config = dict(
    n_layer=12,
    d_model=192,
    n_experts=12,
    experts_per_token=1,
    d_expert=448,
    d_shared_expert=0,
    activation='swiglu',
    moe_layers=[0, 1, 2, 3, 4, 5, 6, 7, 8, 9, 10, 11],
    router_score='sigmoid',
    normalize_top_k=False,
    routed_scale=1.0,
    balance_loss=0.00143,
    balance_bias=True,
    scale_expert_input=True,
    init_std_router=0.0139,
    lr_router=0.000495,
    n_head=4,
    n_kv_head=4,
    head_dim=64,
    vocab_size=2048,
    norm='rmsnorm',
    norm_place='pre',
    norm_eps=1e-06,
    positions='rope',
    rope_base=1000000.0,
    rope_fraction=0.5,
    qk_norm=False,
    attn_scale=0.125,
    tie_embeddings=False,
    parallel_block=True,
    extras=['capped logits'],
    init='normal',
    init_std_qkv=0.0455,
    init_std_o=0.0394,
    init_std_up=0.0455,
    init_std_down=0.0,
    optimizer='adamw',
    lr=0.00203,
    beta1=0.9,
    beta2=0.98,
    weight_decay=0.077,
    lr_head=0.00758,
    warmup_steps=299,
    schedule='wsd',
    decay_fraction=0.947,
    decay_shape='linear',
    final_lr_fraction=0.0,
    batch_tokens=[65536, 131072, 262144, 524288],
    seq_len=1024,
    doc_mask=True,
    train_tokens=769000000,
    steps=3963,
    dataset='wikipedia_en',
)
Below are experts of layer 5 (counted from 0) of a mixture-of-experts language model. Rows are named router (the router's row for the expert), gate (a neuron's input weights, with its number), up (a neuron's input weights, with its number), down (a neuron's output weights, with its number) and show model dimensions 0-191. Each number is 50 + 15 x the weight over its row's rms, rounded and kept within 0 to 99.
After each expert's rows: "gets" lists some tokens that make up at least twice as much of what it gets as of all text; "comes after" lists some tokens at least twice as common just before its tokens as in all text. This comes from a sample of Wikipedia text that the model never trained on. Tokens count by the router's weight.

# expert 11
router:25 77 35 54 31 37 24 55 47 50 39 36 41 46 74 40 34 54 81 20 69 54 52 67 60 56 55 29 51 39 30 42 54 69 36 34 50 46 45 61 60 28 28 56 78 52 37 55 43 72 37 43 34 33 63 60 52 31 61 56 34 57 54 76 64 55 44 58 40 25 59 50 78 45 38 54 40 65 26 55 43 45 48 69 66 67 47 66 45 49 38 28 32 65 61 70 72 29 42 64 56 59 68 32 43 02 35 46 27 34 64 47 71 35 47 63 55 60 48 75 61 72 70 33 42 57 37 50 59 45 60 73 27 28 62 57 35 16 37 58 60 63 61 66 54 71 33 44 53 52 69 53 44 80 31 52 37 32 37 27 36 76 42 52 37 41 35 56 38 52 58 37 53 55 48 88 77 44 63 20 56 45 41 36 38 32 48 48 54 30 51 67
gate0:63 61 51 55 61 49 66 27 38 43 58 53 39 44 27 80 45 61 58 56 37 38 48 39 31 56 19 44 62 78 48 58 35 32 78 71 46 75 46 64 55 24 49 83 42 07 52 50 56 37 73 53 73 24 66 47 51 24 41 73 62 45 47 53 74 38 65 54 73 42 67 48 35 46 90 56 61 58 20 59 42 38 29 54 43 49 50 65 82 27 70 58 75 42 57 28 31 61 65 38 32 53 26 54 46 64 64 45 59 48 51 27 48 59 51 25 71 37 47 46 48 60 41 50 46 56 34 36 58 58 26 50 61 59 46 56 36 66 49 61 57 51 46 41 74 33 70 32 46 32 63 48 68 47 67 44 51 63 55 34 24 33 41 43 65 47 36 66 17 39 43 64 54 65 44 49 33 43 37 49 37 72 16 52 38 50 76 11 47 39 50 47
up0:44 47 66 60 35 46 60 41 37 25 38 35 65 44 73 59 51 65 54 59 55 27 31 63 59 47 49 58 63 48 45 49 67 30 46 42 51 58 62 51 28 64 99 74 38 57 57 46 37 43 39 41 56 59 73 64 57 55 61 67 49 39 20 37 68 79 41 46 39 47 43 68 61 52 58 76 50 48 47 79 52 40 54 52 55 73 35 55 64 44 46 46 58 52 27 48 80 47 42 09 28 60 38 48 35 45 49 69 59 85 63 45 59 43 55 07 44 30 50 82 50 56 45 34 46 51 24 56 47 43 77 57 24 62 50 66 40 52 51 88 38 21 54 46 67 44 64 38 51 48 83 40 47 51 77 42 51 29 69 74 63 64 56 56 64 51 39 66 41 72 71 65 64 40 26 29 54 45 39 82 47 59 46 44 41 43 59 32 31 32 36 27
down0:39 74 73 55 44 44 31 51 48 44 53 42 75 74 44 57 34 68 59 26 45 63 44 58 51 41 64 62 47 56 56 65 70 45 43 38 46 61 84 48 25 61 68 35 41 33 30 59 49 58 32 61 50 60 17 38 66 42 73 47 55 51 42 39 39 69 51 55 55 52 45 43 56 23 42 55 48 63 68 57 45 13 62 46 46 48 32 81 40 59 37 56 51 59 46 36 62 33 51 28 23 36 64 33 35 49 65 56 77 61 61 29 53 34 36 26 61 36 37 64 23 65 30 36 73 59 40 55 64 62 64 49 22 48 26 52 48 29 51 67 44 54 66 54 84 30 52 33 41 55 79 54 30 47 65 51 48 17 51 61 21 57 63 30 29 34 63 68 50 54 70 51 35 19 60 13 36 58 23 59 26 43 50 41 46 77 53 32 53 24 61 52
gate1:63 44 69 66 37 45 55 64 41 47 33 39 36 63 49 56 62 32 46 26 72 64 32 57 42 53 59 25 52 40 50 32 72 69 53 57 35 40 57 55 52 31 20 26 66 43 59 66 54 47 54 15 37 68 60 50 58 29 55 47 60 61 55 41 62 63 61 13 42 45 84 53 49 66 18 59 31 57 55 31 32 42 39 21 51 54 52 69 44 51 55 56 48 61 33 48 31 32 44 65 30 53 36 18 51 26 51 48 63 55 50 31 44 39 80 48 99 47 18 55 66 24 47 46 75 43 30 60 67 47 53 74 47 37 48 58 50 32 54 62 29 56 51 57 72 54 59 23 49 72 34 41 62 77 44 63 26 54 46 59 51 49 44 37 30 67 40 40 67 24 51 43 59 54 53 46 53 41 32 54 37 63 50 37 54 21 29 75 69 52 30 24
up1:58 49 50 50 52 60 57 41 42 52 81 63 51 43 53 33 63 54 30 65 39 55 68 41 38 46 45 58 59 69 27 97 59 33 55 45 59 43 52 55 53 55 67 75 34 50 50 33 75 37 47 50 61 41 50 46 42 33 45 43 64 88 42 23 54 62 68 65 52 47 61 53 46 60 54 36 50 65 23 75 57 44 63 79 23 48 84 63 36 35 49 43 59 29 53 40 46 56 67 65 64 42 32 49 23 46 12 28 37 42 55 39 73 64 39 72 64 47 77 43 51 77 60 39 35 38 47 52 61 55 53 30 50 40 87 37 65 54 39 31 32 65 49 19 28 42 43 45 42 25 50 34 43 52 37 39 43 51 63 22 74 45 78 54 46 36 35 78 85 24 44 65 43 39 33 53 28 74 39 42 42 60 36 74 54 47 68 58 55 32 55 65
down1:45 41 63 60 47 45 42 38 62 53 60 31 81 49 44 70 64 45 71 70 66 47 36 24 58 41 50 36 26 58 40 47 54 63 16 14 71 78 46 31 40 44 72 68 56 57 57 65 70 49 53 47 26 48 72 79 58 58 39 58 44 64 49 40 64 58 57 77 53 50 34 29 57 62 76 74 44 55 61 50 29 68 50 76 36 63 59 70 57 51 36 54 65 42 78 41 32 37 41 31 50 45 45 55 54 52 51 58 71 56 49 51 70 43 79 47 31 63 43 63 46 71 44 43 71 48 59 53 58 30 51 54 70 56 38 09 55 68 46 44 57 25 65 45 59 48 32 55 76 46 79 68 48 37 12 49 94 29 58 38 54 68 30 36 71 65 36 71 26 36 56 45 64 37 49 54 60 72 62 73 58 45 44 54 52 62 67 70 48 58 46 75
gets: " |", ",", " de", " part", " /", ";"
comes after: " |", " 0", ":", " 1", ";", " /"

# expert 6
router:57 66 34 79 50 31 74 57 48 44 58 31 35 45 36 51 57 71 38 38 28 25 42 42 56 68 44 52 57 39 36 72 75 67 58 64 56 74 50 71 53 27 30 51 64 56 34 23 56 67 47 52 36 23 50 55 60 45 35 69 48 37 58 33 65 75 39 58 68 49 59 41 44 42 46 45 48 47 42 47 54 33 35 30 55 42 49 58 77 62 37 39 20 56 57 63 79 12 36 52 63 58 54 50 62 23 42 48 64 48 64 49 74 23 48 58 52 48 57 75 64 57 27 54 57 34 39 61 38 39 55 58 69 33 55 62 43 59 46 72 62 58 78 27 35 51 49 40 44 48 70 60 54 41 60 20 45 42 29 45 54 72 73 61 42 59 45 60 36 67 51 47 83 56 68 46 27 49 40 63 33 50 00 42 29 40 72 18 19 50 15 57
gate0:41 50 26 82 79 60 29 50 61 57 53 48 62 38 81 40 66 42 72 33 57 52 28 35 26 49 43 65 55 28 37 66 49 69 47 35 56 60 37 66 62 53 43 54 45 26 52 48 54 47 54 53 47 38 54 80 44 54 43 28 46 69 47 56 75 65 34 44 32 34 49 32 82 51 41 49 40 29 27 67 29 42 46 50 50 91 26 49 50 38 37 52 46 37 41 39 62 44 38 79 55 49 51 68 52 28 35 46 62 22 70 26 31 56 59 25 40 54 48 63 60 68 79 43 48 28 57 72 71 53 34 45 52 60 58 50 23 42 14 31 67 64 43 58 53 70 43 30 48 43 60 42 50 34 28 41 47 33 26 70 33 39 28 64 42 62 43 45 67 51 47 42 55 42 81 75 40 66 88 53 45 36 26 63 33 49 52 35 58 17 46 55
up0:46 40 53 35 23 56 32 47 45 37 65 30 40 34 32 57 59 53 57 96 48 41 58 29 73 32 49 52 36 37 67 26 76 58 63 32 46 56 74 25 43 48 43 49 62 43 65 50 36 38 52 39 54 63 60 42 67 39 40 33 70 57 25 32 48 33 46 52 61 63 49 70 42 53 70 56 55 37 44 38 55 90 30 52 49 27 61 37 48 39 41 32 89 71 25 66 42 61 49 31 59 55 38 75 56 66 50 63 52 57 43 67 27 74 65 67 44 34 73 35 36 41 17 60 53 55 48 26 36 35 70 45 63 49 25 64 55 56 63 71 57 37 37 73 34 63 55 44 65 70 39 45 36 61 51 45 76 78 57 44 42 30 65 38 45 38 40 79 32 45 62 27 64 58 57 41 54 14 20 38 38 54 31 42 43 65 46 57 54 70 72 43
down0:67 49 51 72 50 67 22 76 27 68 54 38 51 31 60 50 54 23 37 80 31 47 55 35 65 32 53 41 52 71 49 81 51 43 14 46 65 61 75 50 69 51 51 29 25 82 53 29 46 44 44 54 46 45 71 34 27 49 66 53 59 63 38 48 65 36 54 75 37 46 68 43 21 46 64 51 37 36 41 32 51 60 67 41 40 56 47 48 49 53 20 55 45 39 57 71 84 15 74 50 60 20 56 42 29 36 45 33 58 56 67 39 44 43 55 48 34 64 39 46 43 63 56 41 41 54 49 71 48 37 61 67 46 34 61 50 75 31 45 63 48 39 65 46 48 58 21 35 49 55 80 34 63 17 65 32 58 65 36 64 13 37 49 47 52 61 46 33 45 53 75 58 77 10 46 49 50 57 40 59 53 31 35 70 62 33 63 41 39 45 39 63
gate1:40 47 51 52 53 53 49 57 44 62 42 57 40 36 61 49 68 44 45 24 49 32 15 40 67 53 28 51 71 37 65 51 37 42 67 27 07 70 73 59 59 62 24 71 60 69 50 28 48 37 56 40 40 40 70 97 53 34 50 74 40 32 37 63 80 62 20 45 56 41 63 52 38 38 71 53 70 59 37 54 48 32 37 79 53 44 36 41 65 71 65 42 50 56 34 37 35 19 34 61 38 67 62 40 57 20 55 32 54 61 55 40 43 27 57 59 54 48 55 77 50 46 39 66 51 55 49 36 64 25 59 81 54 38 66 43 49 68 60 71 51 51 60 56 41 81 32 50 60 55 69 54 44 29 29 36 48 99 36 36 43 41 55 46 29 27 58 37 41 53 74 58 47 48 61 55 41 20 43 71 55 47 39 41 59 46 42 32 42 44 28 57
up1:38 04 62 33 86 81 49 56 39 61 75 60 59 28 52 47 65 44 49 52 44 64 61 50 57 54 76 53 55 31 41 41 22 66 48 39 56 46 58 31 33 77 61 44 32 38 68 36 48 74 49 53 44 45 43 58 39 47 37 27 65 41 37 40 31 68 72 33 60 46 62 50 71 26 59 34 70 51 31 50 66 64 45 43 46 51 42 34 56 50 61 67 56 68 50 33 43 55 66 33 38 35 43 31 46 86 74 43 39 84 45 63 48 47 57 35 47 68 40 47 67 21 58 32 73 46 61 48 67 73 62 55 41 20 73 63 35 36 43 49 48 26 60 62 63 73 34 35 62 52 75 68 67 22 49 58 51 83 46 39 61 65 34 46 49 43 63 67 39 52 42 34 32 65 52 53 37 94 31 63 46 48 57 55 24 45 33 37 63 54 28 42
down1:58 64 25 74 51 54 42 58 02 68 43 63 44 63 67 43 43 62 57 36 55 40 36 46 61 39 66 59 55 60 39 12 35 69 38 57 39 45 46 47 34 49 46 18 53 64 50 68 53 72 44 59 71 53 44 50 46 47 46 72 46 49 64 86 63 37 56 44 51 49 55 62 60 53 62 21 60 61 36 41 41 38 64 58 74 45 60 51 39 25 71 67 35 42 62 22 74 25 49 66 13 47 60 50 25 24 69 37 69 55 49 38 58 68 73 34 34 42 57 55 47 59 35 37 12 54 63 46 55 54 57 41 47 60 74 26 30 77 51 60 62 44 70 31 48 50 51 48 69 62 28 47 39 72 59 63 26 40 31 66 49 57 43 68 32 65 54 50 91 41 56 80 41 54 68 60 71 70 77 73 42 55 29 59 36 52 35 52 35 45 51 55
gets: " |", "%", "|", ")", "″", " Lo"
comes after: " ", " |", "%", "|", " (", "°"

# expert 0
router:44 66 39 71 23 18 45 72 32 42 21 36 56 35 50 23 52 69 75 26 28 59 26 46 55 51 44 70 53 23 37 37 66 61 79 77 64 55 51 51 38 53 68 67 56 39 39 55 42 76 55 51 18 63 67 47 54 44 55 62 36 42 43 35 44 43 68 36 60 21 62 41 71 80 50 63 42 36 55 71 46 18 46 35 54 70 55 56 66 53 51 45 75 45 38 73 57 45 41 44 59 72 49 62 53 27 56 54 58 73 56 50 43 41 57 24 78 25 84 68 65 59 40 62 31 48 37 56 54 49 38 37 58 52 48 52 38 36 45 65 35 56 73 67 39 40 44 48 73 18 64 52 39 41 68 59 42 54 16 60 52 64 33 25 60 78 37 57 54 69 58 63 68 42 39 64 53 50 37 33 24 79 45 52 58 49 56 41 59 42 56 19
gate0:56 25 48 58 68 39 33 53 48 70 36 32 61 54 38 55 39 38 45 29 31 51 38 51 52 62 39 49 59 57 43 51 21 62 60 68 57 48 43 36 43 83 79 41 45 35 58 50 66 31 63 56 00 57 65 48 50 50 46 29 69 39 81 64 53 59 40 40 61 24 31 49 58 60 40 44 74 22 90 32 58 50 47 08 52 46 47 48 57 60 30 44 64 52 49 38 49 36 28 41 48 69 51 35 48 29 81 88 75 37 23 78 42 23 61 47 42 23 20 47 52 32 34 36 64 75 36 42 40 42 37 51 47 66 48 57 33 59 52 51 37 32 42 41 41 54 56 54 20 57 44 31 38 27 53 48 53 36 36 83 53 62 48 44 54 45 53 46 55 67 56 31 46 54 58 75 56 76 52 34 41 48 69 56 39 44 41 44 73 63 60 57
up0:60 37 40 47 45 64 25 43 45 75 39 47 87 48 56 58 42 18 39 53 29 71 57 48 25 35 53 29 67 50 57 31 53 67 75 82 36 57 55 36 32 62 73 34 34 28 45 55 65 50 56 66 18 64 61 59 41 43 37 42 60 61 78 53 31 43 38 40 51 50 34 69 67 55 46 55 72 44 69 25 61 49 52 34 58 55 49 59 67 64 48 64 54 53 50 59 50 47 61 55 66 47 67 46 17 25 51 66 33 43 34 53 27 34 43 44 56 44 63 40 63 24 41 58 59 48 63 52 21 35 37 40 70 74 63 79 52 57 21 42 46 22 45 19 45 47 38 54 39 43 54 16 61 10 33 50 61 16 34 59 50 34 46 76 39 28 18 33 39 51 42 39 36 49 47 64 58 62 34 56 25 63 38 41 28 34 46 57 68 55 54 45
down0:54 26 59 39 52 61 30 87 43 66 69 63 31 43 60 53 47 58 43 46 73 04 53 50 86 54 51 46 68 43 52 72 32 55 27 55 39 49 55 62 57 34 44 33 36 63 66 76 44 46 45 36 65 63 43 75 27 53 58 60 50 54 47 66 65 47 45 37 39 50 28 37 57 37 71 58 40 36 46 34 29 38 51 73 38 31 35 37 51 61 87 28 38 64 76 28 34 64 81 60 60 61 66 55 39 50 46 56 52 36 54 38 61 53 38 48 47 37 68 45 64 62 47 42 50 23 81 69 42 36 47 70 38 52 60 51 59 61 77 46 63 63 48 64 57 11 35 58 66 72 53 62 66 89 15 47 67 58 58 53 48 75 68 61 63 50 79 69 62 56 43 53 43 74 92 56 42 34 69 56 43 51 40 47 52 48 56 55 51 44 59 58
gate1:42 56 59 61 51 00 39 46 52 71 57 44 52 42 36 56 31 56 49 54 31 49 54 49 60 63 45 68 52 18 45 47 65 47 48 56 31 83 39 59 66 52 61 55 52 56 30 61 43 54 24 35 86 60 52 65 49 30 44 27 65 47 31 59 64 52 49 63 33 56 34 53 66 36 42 40 14 52 41 56 49 57 41 43 39 61 61 62 39 46 35 51 61 31 53 59 72 38 63 70 37 84 51 55 25 32 49 39 53 31 62 31 50 27 56 32 52 37 40 60 59 36 56 57 66 61 82 42 67 66 71 63 72 25 43 45 54 47 68 81 60 82 48 57 42 29 48 54 24 82 67 54 46 59 40 47 30 72 57 72 45 47 33 64 64 82 60 77 74 23 65 24 74 23 33 61 37 39 65 39 34 57 43 48 37 46 64 36 55 47 66 40
up1:35 50 74 47 37 73 41 57 22 43 37 57 31 58 38 52 66 34 50 40 51 33 60 13 42 57 35 49 61 43 39 53 30 43 53 12 65 74 39 43 37 55 80 42 55 64 62 57 62 52 41 75 37 32 68 41 44 34 27 35 28 21 32 59 57 80 44 32 69 71 53 45 39 31 70 60 52 47 66 30 65 67 42 51 37 64 50 63 41 56 60 29 38 38 56 42 24 47 68 55 28 31 54 52 62 35 66 63 49 23 57 60 47 51 49 56 29 77 48 45 47 66 59 74 32 56 46 50 47 67 48 68 42 53 43 51 70 61 52 36 25 45 58 59 51 70 48 68 74 59 66 38 72 59 48 33 66 34 20 11 52 39 62 17 50 39 09 75 45 66 38 55 56 39 66 60 33 62 40 67 45 73 42 73 53 77 71 43 46 43 34 43
down1:37 46 50 58 67 48 51 17 30 42 78 66 75 31 35 55 52 44 40 37 29 57 36 68 72 47 83 44 74 50 79 38 52 64 40 49 38 36 61 44 47 45 54 45 16 56 41 42 31 56 49 64 33 50 50 66 70 57 38 36 46 62 73 50 48 26 61 73 41 57 23 52 53 48 53 49 39 25 46 42 50 29 70 55 42 43 55 62 25 41 87 36 33 50 66 50 68 52 49 56 55 14 38 29 46 62 47 37 58 29 50 65 37 47 47 47 33 62 69 43 67 62 27 48 12 75 59 34 36 84 59 48 41 59 58 54 41 60 51 41 82 64 32 50 70 11 65 33 53 69 47 47 54 46 60 73 56 38 60 29 66 46 72 56 44 55 26 52 67 56 42 68 49 45 25 58 76 43 41 17 59 51 58 58 18 34 63 57 45 53 54 30
gets: " |", "-", "\n", "|", "In", "cc"
comes after: "\n", "|", "-", "==", "A", "S"

# expert 4
router:35 51 49 31 68 50 30 59 38 46 37 39 32 46 69 45 68 73 51 51 65 53 47 67 60 58 58 47 61 66 49 73 52 54 55 53 35 55 28 44 68 33 61 33 67 51 47 61 84 40 64 63 45 46 47 66 53 39 32 51 39 50 49 52 66 74 69 24 64 19 57 26 45 55 45 18 48 48 48 51 79 52 75 69 65 56 44 24 44 44 79 10 33 46 72 48 44 74 58 31 22 38 50 36 49 56 66 36 43 61 48 49 55 51 89 58 49 51 79 82 34 45 71 42 58 40 51 61 60 69 38 80 34 46 36 44 21 55 50 27 68 41 55 49 55 53 48 54 46 87 62 75 58 61 88 48 71 50 45 42 51 70 37 30 66 38 67 32 56 23 47 42 34 79 57 62 42 69 21 39 54 58 57 38 34 41 46 48 42 25 55 51
gate0:54 22 61 67 60 61 42 56 17 35 42 61 51 38 52 46 41 54 75 59 55 47 41 43 46 24 50 47 32 15 75 39 60 41 66 50 41 49 38 65 65 69 53 52 44 40 42 75 47 50 57 59 37 71 41 51 70 73 37 03 61 18 73 33 45 37 72 59 38 66 58 49 48 56 65 48 56 55 47 38 37 44 46 45 33 61 57 28 60 40 60 64 67 58 71 63 55 63 63 45 36 71 62 50 55 51 49 82 33 37 47 52 38 78 48 28 47 50 51 38 33 34 50 62 58 63 68 66 55 32 42 45 57 56 54 39 40 51 45 54 56 50 50 65 52 46 38 43 68 40 25 36 54 64 59 52 44 22 53 30 89 18 37 33 45 89 51 67 34 71 28 61 40 50 54 57 46 32 61 37 67 18 78 70 40 61 13 96 43 39 54 50
up0:45 23 49 99 51 53 61 23 64 43 35 51 72 74 50 54 34 53 62 34 36 30 24 51 38 46 38 59 75 38 67 44 44 53 33 75 36 58 41 48 69 54 46 76 50 49 47 57 34 43 31 21 35 84 69 25 53 69 57 66 60 64 52 68 46 47 68 63 42 51 61 60 47 68 65 39 50 45 58 50 53 53 62 48 57 59 58 40 04 61 43 75 51 75 53 56 41 36 52 58 40 74 43 67 68 59 52 33 43 64 48 29 52 32 57 42 57 43 52 58 32 39 44 50 44 61 65 64 53 33 53 27 51 49 39 47 56 38 61 39 44 45 67 60 61 32 24 19 67 35 88 57 60 72 58 62 25 71 73 61 59 14 47 50 34 53 41 15 31 63 39 47 16 40 48 55 53 54 54 41 70 34 36 44 45 47 51 58 52 55 50 35
down0:53 33 39 39 60 68 57 67 34 39 56 26 51 51 36 48 48 62 56 41 52 40 38 41 47 43 54 39 46 19 39 50 51 60 22 27 26 45 44 58 74 46 58 67 62 18 59 49 77 32 71 39 38 13 47 08 49 56 57 44 55 34 40 58 76 50 30 60 38 51 47 59 60 55 82 50 34 42 34 27 29 52 50 53 26 50 67 48 35 50 38 33 84 80 55 43 43 54 87 52 52 67 39 62 42 39 43 67 48 23 54 45 17 69 42 38 34 48 44 33 45 40 32 47 49 36 39 51 59 37 44 63 56 35 26 57 59 71 37 78 31 37 73 42 41 48 75 15 41 28 54 79 33 55 36 46 50 43 37 46 87 46 65 48 52 71 55 61 54 45 54 47 64 54 19 50 44 59 58 76 33 27 41 51 48 41 54 68 20 45 52 43
gate1:49 50 54 51 44 19 55 47 29 47 60 66 46 32 63 41 46 61 48 54 49 60 82 52 68 47 50 27 41 48 42 67 61 67 43 41 58 39 57 48 89 18 27 58 68 17 57 46 29 32 50 31 57 23 50 54 61 61 37 34 40 51 42 28 50 50 58 43 40 49 52 31 35 46 42 63 56 28 72 58 79 51 73 71 34 51 16 34 41 46 52 27 69 33 44 41 55 74 68 26 81 46 43 41 49 57 59 52 76 39 72 23 62 54 37 74 64 32 52 58 33 42 38 70 50 78 55 54 47 20 68 36 50 24 58 25 60 50 28 03 62 32 45 65 60 58 46 74 75 43 40 24 48 39 67 71 50 53 52 46 64 46 53 53 47 57 68 31 57 33 38 52 48 54 64 45 57 68 51 61 68 56 24 58 44 56 43 88 49 33 60 45
up1:45 65 52 55 56 00 65 66 33 62 65 42 45 48 53 62 54 42 15 49 60 49 57 46 72 60 69 50 71 66 43 92 61 43 41 31 70 34 46 65 70 31 33 66 58 69 55 46 46 39 40 29 66 47 61 48 46 50 46 47 35 51 62 61 57 49 45 59 29 41 46 38 46 27 40 42 64 48 48 43 74 90 56 63 63 63 76 53 51 47 21 27 38 54 55 56 50 69 45 18 60 27 34 78 39 69 52 34 65 23 70 69 36 61 59 66 38 11 18 36 32 50 49 75 35 64 63 69 61 50 56 50 74 44 51 43 47 46 33 34 61 20 39 49 39 51 44 46 55 59 50 36 34 58 66 62 44 40 41 55 34 59 35 50 75 47 75 23 49 27 51 40 67 56 61 65 54 51 60 40 61 40 45 31 71 35 37 21 28 47 30 70
down1:64 39 84 61 68 81 40 43 52 36 67 41 20 45 88 78 70 28 31 44 60 69 62 51 42 86 59 58 38 48 68 79 48 43 71 52 54 62 65 38 53 58 66 43 17 51 48 57 72 51 90 58 58 40 26 27 37 47 46 33 44 39 69 66 53 43 44 42 37 60 40 23 58 69 55 39 46 51 62 49 35 61 47 39 66 37 49 35 27 36 39 70 43 48 47 67 43 54 22 55 51 21 39 67 53 46 22 58 61 80 43 53 53 52 61 44 43 51 17 40 42 34 73 56 46 46 26 48 47 33 28 47 50 53 52 43 50 36 42 79 59 63 38 22 42 61 31 68 54 59 50 45 74 53 62 63 73 59 55 38 47 61 71 39 39 38 59 40 51 79 45 66 64 32 66 21 65 66 69 74 64 35 49 30 47 67 46 36 58 44 36 57
gets: "\n", "s", "==", "===", "'", " =="
comes after: " |", ".", ")", " =", "---|---|---|---|", "\""

# expert 1
router:29 49 40 60 38 42 67 77 41 27 54 35 46 24 43 37 49 59 31 59 56 64 32 47 45 26 52 49 65 56 38 29 66 42 59 74 60 42 66 47 61 53 50 39 57 66 56 66 82 31 29 75 62 63 50 31 32 38 57 31 64 61 48 49 61 34 70 12 40 49 61 33 32 80 28 30 34 50 50 25 47 43 83 24 25 47 37 30 45 27 47 63 35 59 31 55 84 27 63 61 35 36 34 59 47 53 64 36 73 43 70 70 59 30 46 60 56 47 74 44 43 54 40 47 51 19 64 74 49 66 34 59 39 33 30 36 52 46 76 43 65 65 43 68 68 47 41 70 54 49 50 37 54 46 26 64 46 42 37 20 64 57 39 32 37 60 67 42 43 49 34 52 19 73 49 41 75 50 73 58 45 47 69 47 62 20 40 45 36 43 42 42
gate0:54 68 59 54 61 52 64 37 43 71 25 66 48 61 77 60 52 55 33 65 52 57 76 63 61 63 46 63 77 73 64 46 64 48 60 55 21 33 48 48 68 37 54 42 66 41 42 21 53 38 35 51 30 62 40 42 77 33 56 63 47 64 50 59 23 42 24 23 54 57 40 50 58 44 56 42 28 52 57 16 64 28 42 20 68 27 31 45 44 49 67 38 36 39 42 30 50 28 12 40 56 51 24 35 48 64 73 47 47 44 56 80 51 46 32 65 78 27 24 46 40 58 79 52 63 43 29 44 60 64 56 38 37 49 61 50 85 35 39 39 39 71 50 33 28 47 30 57 28 59 41 60 37 48 58 58 23 47 56 43 20 39 31 39 58 22 36 57 45 53 43 58 60 55 57 59 34 63 53 53 22 30 57 50 40 20 76 57 44 60 74 34
up0:48 36 61 67 63 43 54 30 57 55 48 49 63 30 27 55 43 49 71 56 52 29 55 43 47 59 62 63 66 40 51 43 25 45 46 43 76 53 51 35 83 45 44 20 47 52 41 68 65 62 75 29 42 40 69 59 59 41 60 56 90 56 37 56 95 60 13 65 42 46 55 57 31 38 34 39 52 51 71 69 49 55 70 58 59 13 43 62 45 43 42 55 59 51 52 32 49 53 31 23 28 35 42 37 62 47 63 44 64 21 59 42 73 54 52 35 34 67 34 47 41 37 59 45 33 28 77 60 21 54 74 72 64 20 40 51 63 91 44 70 40 67 48 64 61 57 44 71 83 46 64 32 51 39 59 47 68 30 36 55 47 63 59 62 55 39 43 51 43 63 51 49 56 35 71 53 60 56 34 71 88 29 46 42 39 32 67 43 32 40 64 60
down0:69 28 33 63 49 23 93 50 43 50 49 46 26 58 63 64 66 56 50 62 74 32 48 43 50 32 29 20 77 66 63 29 58 64 31 61 57 58 43 42 49 76 57 51 45 86 29 55 36 23 39 29 56 77 60 59 24 26 20 37 31 40 49 78 50 57 46 43 57 55 88 46 51 61 19 53 73 56 51 56 41 56 54 42 49 53 67 49 54 37 33 54 35 48 29 60 51 44 63 60 52 68 25 60 52 54 62 51 55 30 51 58 62 38 25 55 55 29 47 59 54 55 76 53 51 63 48 49 54 34 45 41 92 58 70 37 14 33 13 49 53 42 76 57 54 46 23 52 49 38 66 68 45 69 32 45 56 52 31 39 62 57 29 39 48 70 41 36 62 41 81 42 57 67 38 72 67 61 40 35 49 63 53 38 37 57 52 59 52 66 56 35
gate1:24 29 27 41 35 48 32 47 72 31 46 34 52 88 44 46 35 55 52 79 58 24 62 64 47 50 62 51 59 46 60 39 52 46 31 58 55 33 32 25 59 29 43 26 62 66 37 58 28 45 37 40 51 70 55 52 58 51 40 89 51 73 48 75 33 70 34 54 57 35 36 35 70 38 41 26 68 61 43 30 52 30 39 60 64 40 54 57 41 50 62 54 46 37 38 26 49 45 49 68 65 47 66 35 71 38 68 47 37 52 63 42 55 43 27 53 30 64 74 49 64 71 48 71 61 51 42 47 28 45 92 85 88 46 66 48 43 43 37 66 36 59 56 41 52 73 57 37 39 27 65 64 48 39 62 48 88 46 38 71 42 83 43 48 18 41 41 73 34 64 44 60 49 54 63 38 62 68 49 52 45 32 46 61 24 36 56 34 47 51 59 36
up1:46 18 53 62 70 53 59 57 78 43 35 55 53 73 63 46 39 49 00 19 57 58 47 58 64 72 74 35 58 60 83 44 59 47 57 50 57 49 53 61 41 62 63 46 40 74 42 40 73 59 87 68 47 49 66 37 69 73 30 50 61 28 36 60 39 59 52 42 60 61 10 56 41 38 61 48 56 43 33 35 59 72 45 35 71 42 50 17 78 76 65 53 51 56 59 34 37 52 46 49 36 51 41 58 27 61 78 54 36 57 51 62 67 73 42 35 63 43 46 43 41 36 61 71 87 45 48 56 67 46 66 53 59 50 36 55 52 48 63 32 49 62 46 51 39 16 51 36 70 59 39 69 62 68 45 14 81 35 52 48 52 34 70 65 56 74 65 72 46 40 49 56 26 53 51 24 41 42 62 64 69 54 52 43 56 46 22 47 48 42 30 54
down1:52 36 38 47 48 17 71 50 56 43 59 69 59 62 60 40 66 47 39 47 56 51 22 61 63 53 85 60 67 71 58 59 60 28 34 45 64 58 33 46 41 40 48 62 62 66 71 55 70 22 67 62 50 35 55 57 54 47 37 23 36 34 50 53 62 67 69 51 59 79 56 55 33 39 64 36 51 53 40 23 58 54 56 46 63 58 65 38 35 41 28 64 34 52 43 50 64 62 55 66 30 37 43 52 37 80 37 66 30 39 51 87 42 50 37 59 31 52 38 48 65 24 57 59 41 61 74 56 44 77 54 32 59 36 18 22 61 68 72 41 38 57 26 26 52 28 40 63 63 43 46 83 76 28 40 65 46 34 27 40 59 27 69 23 69 83 48 60 59 27 38 38 57 72 53 48 39 40 29 62 56 39 34 72 58 34 58 18 54 51 59 52
gets: " of", " to", " in", " and", " was", " "
comes after: "s", "ed", "ing", "'", "ation", " it"